config.toml
routed_scale = 1.0
tie_embeddings = true
init_std_up = 0.0255
Below are experts of layer 3 (counted from 0) of a mixture-of-experts language model. Rows are named router (the router's row for the expert), down (a neuron's output weights, with its number) and show model dimensions 144-191. Each number is 200 + 20 x the weight over its row's rms, rounded and kept within 0 to 999.
Before each expert's rows: a language model's description of what the expert responds to. This comes from a sample of Wikipedia text that the model never trained on.

# expert 30
Digits after a decimal point or degree sign in coordinates, percentages and statistics, plus %, km², and table separator rows.
router,217,198,208,210,196,207,168,182,180,216,172,168,217,207,161,188,170,182,208,197,188,222,186,173,197,219,220,201,221,235,245,181,232,218,191,189,215,213,175,168,200,160,233,180,218,170,196,199
down0,205,208,199,199,192,211,209,168,225,163,182,193,198,186,179,213,203,207,229,186,231,220,159,183,189,209,209,168,200,172,195,198,194,185,160,173,215,203,203,214,189,205,195,204,227,227,211,174
down1,221,220,211,185,182,211,209,202,187,202,187,172,171,174,186,187,190,177,165,174,204,153,199,212,195,223,194,185,232,165,237,221,169,211,233,219,203,190,213,230,204,210,196,216,166,204,222,186
down2,198,207,195,185,201,217,220,214,171,177,216,189,218,198,151,208,191,240,173,193,208,206,211,249,173,206,212,208,212,194,212,183,215,202,203,224,216,192,173,191,217,198,197,207,202,201,213,195
down3,186,185,208,222,212,222,209,197,225,185,204,189,194,190,172,176,158,243,182,177,189,199,189,197,262,215,229,214,205,215,190,164,162,238,170,201,204,167,204,189,225,189,187,215,197,220,216,201
down4,176,199,217,187,193,191,217,188,221,216,195,234,226,214,209,156,186,193,179,195,192,162,209,177,199,182,225,191,211,243,207,222,155,183,189,186,180,222,192,214,219,217,230,186,190,225,179,180
down5,192,168,215,201,187,194,189,179,204,238,203,183,225,226,187,189,201,244,199,163,180,194,205,243,196,222,182,172,193,207,197,230,217,174,202,185,199,198,224,193,185,209,170,210,153,198,229,245
down6,169,216,174,203,216,196,202,231,202,240,224,171,217,157,205,208,163,222,193,160,205,195,246,212,225,203,227,207,196,200,191,221,182,204,187,165,205,200,210,223,189,191,182,221,201,217,193,184
down7,234,207,151,193,222,237,197,215,223,178,257,198,203,186,225,176,168,240,178,193,216,186,196,196,171,203,198,212,190,227,216,210,226,195,201,239,200,225,210,191,194,199,226,213,223,181,205,177
down8,235,221,214,183,170,200,235,226,189,178,198,209,210,215,195,228,213,227,147,196,205,216,203,220,210,194,155,189,205,171,153,210,183,249,192,222,195,214,217,218,191,209,194,230,200,168,178,192
down9,223,228,188,187,194,218,197,191,240,213,214,199,182,203,171,157,208,198,212,234,207,210,212,226,202,195,191,206,187,197,217,230,211,164,248,198,202,173,191,167,192,219,227,195,213,225,211,182
down10,182,249,185,208,217,189,203,187,209,244,202,196,215,205,210,214,163,205,221,156,166,186,235,201,192,205,182,186,225,182,205,172,202,211,170,191,145,186,198,191,187,176,236,206,202,195,186,206
down11,221,213,221,183,236,207,180,182,167,201,197,175,185,155,153,190,222,180,203,223,205,217,223,186,171,184,174,174,199,217,166,209,219,207,170,242,187,210,181,175,197,193,229,198,204,195,211,257
down12,200,194,176,185,165,203,217,182,237,176,204,233,178,196,170,177,200,207,203,198,229,190,182,221,211,219,170,210,213,182,214,225,219,198,225,196,200,196,202,194,224,197,197,176,160,151,188,220
down13,206,195,200,182,177,262,233,177,181,239,183,196,209,203,192,229,239,213,193,179,171,227,171,204,202,156,180,194,220,185,231,188,202,198,194,205,180,209,191,211,198,210,216,165,208,176,189,210
down14,141,215,221,229,209,218,222,179,201,191,202,212,197,189,213,182,193,195,176,212,207,173,201,171,184,195,199,217,197,188,189,197,198,195,213,203,217,212,190,180,154,221,155,200,180,209,201,202
down15,200,215,186,199,224,200,179,195,175,179,207,199,205,207,218,208,214,200,163,189,223,204,175,189,183,206,191,195,192,179,189,188,199,205,209,193,174,210,203,211,186,166,197,200,213,228,214,212
down16,194,195,206,225,195,199,224,184,196,219,195,186,206,228,228,189,226,166,186,210,231,195,188,195,194,210,210,224,207,215,200,195,195,219,192,208,202,247,164,179,223,206,217,209,237,209,198,189
down17,193,175,200,186,218,204,240,148,204,200,203,207,233,229,160,209,201,211,216,190,201,218,179,202,187,222,188,232,181,213,206,192,205,205,212,215,180,181,189,248,202,214,193,208,220,203,170,195
down18,213,188,179,222,195,209,166,207,245,192,223,206,198,231,213,209,186,227,190,195,204,196,216,210,226,181,208,187,159,190,170,207,185,205,208,182,158,179,198,171,193,187,221,179,191,230,185,182
down19,196,215,187,203,197,202,186,264,232,182,217,201,214,198,209,190,187,230,202,222,208,185,182,185,187,211,231,205,221,196,195,195,203,188,182,191,160,200,199,232,217,225,173,193,188,215,228,180
down20,216,210,201,238,227,203,201,202,201,210,209,214,226,224,206,210,226,215,230,238,201,225,192,168,189,207,200,205,176,208,206,225,191,202,169,173,206,174,206,212,212,219,203,237,223,191,179,223
down21,222,173,211,184,200,199,179,191,166,205,209,186,236,215,193,199,183,198,183,191,174,189,238,205,155,193,182,254,156,224,190,175,227,173,193,174,184,201,200,195,236,214,194,208,192,215,192,176
down22,210,175,207,203,206,149,174,226,175,198,186,179,212,204,207,191,188,216,183,183,216,184,232,182,200,198,191,199,211,188,199,186,178,154,209,264,217,220,251,223,201,187,237,199,181,191,222,199
down23,172,228,208,202,224,203,226,195,157,194,221,204,209,206,222,204,154,176,229,210,176,236,171,165,207,190,219,183,193,164,167,216,183,198,220,192,242,187,231,212,225,195,165,222,251,228,186,193
down24,198,196,193,197,177,171,201,243,204,200,184,210,209,218,196,203,187,222,189,220,223,209,187,190,188,171,190,220,194,179,205,155,158,216,187,153,166,193,237,204,218,215,211,241,188,215,210,204
down25,182,205,197,234,206,182,223,198,245,179,216,221,178,221,209,217,191,229,199,174,203,174,212,187,168,177,203,220,223,229,200,217,217,204,219,206,210,189,222,160,229,193,173,187,200,182,209,191
down26,207,204,182,206,199,159,214,218,190,188,179,204,213,222,185,206,207,167,209,192,198,189,190,178,193,196,215,180,208,203,175,220,205,166,206,201,233,152,213,191,161,256,196,164,229,213,190,244
down27,188,172,213,227,197,182,230,211,172,203,215,203,188,202,217,183,215,193,205,174,200,189,156,181,246,174,210,195,209,216,220,182,173,200,214,219,211,179,203,191,267,211,203,235,201,212,203,168
down28,201,197,217,195,214,167,208,193,173,193,199,241,227,193,218,189,207,196,186,204,183,171,178,190,180,202,206,185,221,204,234,212,231,199,239,170,188,206,221,190,195,213,193,225,204,183,164,225
down29,211,203,249,195,193,221,205,222,155,163,202,204,218,201,149,215,230,206,179,236,211,206,239,194,203,203,197,181,249,172,214,217,219,203,225,225,224,217,220,209,201,188,178,193,199,248,234,160
down30,203,220,185,191,168,221,233,202,219,242,192,195,206,191,153,166,224,168,197,197,224,246,231,210,184,234,194,217,209,197,187,188,196,231,203,187,198,218,169,196,213,197,220,166,180,177,182,179
down31,219,185,216,220,195,217,193,218,207,195,219,192,222,189,221,193,213,202,178,206,204,202,172,198,190,188,192,190,219,199,176,229,203,206,231,194,177,206,232,192,233,206,187,214,187,221,199,190
down32,215,199,196,193,203,199,178,224,206,172,239,186,192,223,204,192,202,176,190,186,211,211,195,238,221,211,221,225,168,226,179,147,168,208,164,209,208,213,223,209,202,209,197,214,199,194,182,228
down33,189,177,204,186,176,226,200,201,217,211,202,208,210,201,228,184,216,184,216,227,185,244,191,187,216,223,214,211,177,215,211,155,225,230,197,197,158,208,178,231,204,164,193,204,192,184,205,187
down34,190,192,197,208,171,222,187,208,182,224,194,210,228,167,209,198,235,232,201,222,242,190,216,211,231,208,201,179,186,202,187,209,214,177,192,216,239,229,178,179,184,206,190,227,204,219,203,224
down35,203,185,185,203,190,211,177,208,189,197,204,231,235,194,185,193,178,221,209,192,157,168,193,199,206,220,194,203,208,197,207,199,198,185,213,209,225,196,186,193,168,224,230,185,224,196,172,171
down36,229,189,194,198,166,204,165,223,216,208,228,234,228,212,204,182,208,216,192,206,208,179,223,169,209,205,209,210,206,226,227,194,217,193,195,223,197,162,217,198,239,174,223,211,187,200,196,213
down37,210,210,184,199,211,161,217,208,216,251,212,215,214,204,208,187,214,190,201,191,176,174,216,207,224,232,217,184,165,209,188,179,184,175,229,206,227,169,178,227,179,219,190,163,162,201,205,188
down38,186,212,203,222,259,221,207,219,187,197,189,174,160,195,187,216,203,209,184,185,212,176,194,185,204,185,180,194,189,171,214,218,188,195,241,238,193,203,206,220,162,208,217,185,145,215,203,183
down39,184,200,181,205,217,221,202,176,166,186,201,219,211,200,190,217,233,190,176,187,199,193,208,214,219,195,206,195,212,174,214,220,192,200,216,209,177,218,234,183,218,193,202,204,208,201,203,169
down40,186,207,178,206,213,197,185,224,206,224,231,220,190,217,187,179,200,174,195,213,203,220,213,204,193,212,215,198,188,258,208,217,207,207,182,206,203,196,227,200,205,185,188,197,175,185,166,200
down41,185,186,169,180,169,186,198,228,185,195,171,194,204,175,240,218,213,213,220,198,208,219,178,229,197,219,168,188,207,191,229,194,165,210,234,223,189,166,219,202,216,226,180,203,200,225,220,233
down42,218,208,199,204,189,194,232,185,180,212,223,160,191,171,219,235,231,174,169,187,189,239,162,191,213,195,204,186,191,175,211,183,224,197,205,189,236,210,210,215,197,200,176,188,172,211,229,224
down43,189,175,196,206,206,227,207,195,214,190,169,176,152,163,212,184,158,191,196,177,217,195,231,159,182,191,223,157,213,182,178,222,219,188,205,192,191,156,219,190,201,221,197,191,216,179,172,187
down44,185,202,208,193,212,202,209,248,209,160,210,200,205,234,194,185,212,172,204,199,214,196,185,219,170,204,219,174,186,205,224,187,190,204,191,202,199,159,219,205,180,186,183,170,217,229,194,210
down45,207,198,237,155,199,198,202,190,189,201,165,170,175,176,220,210,195,201,220,202,196,196,177,224,164,218,199,221,175,231,193,208,187,252,183,213,179,193,193,187,188,204,203,189,207,233,203,168
down46,183,241,217,222,208,208,204,179,246,217,207,214,158,229,185,198,219,207,231,189,205,200,174,202,209,182,232,184,198,178,176,187,217,198,193,216,189,201,183,163,177,188,168,197,223,186,194,232
down47,171,200,229,184,193,205,210,210,219,178,221,223,198,167,170,201,198,187,168,210,202,194,208,167,183,215,200,199,169,225,181,222,218,186,206,198,199,200,178,185,210,223,215,228,189,195,174,238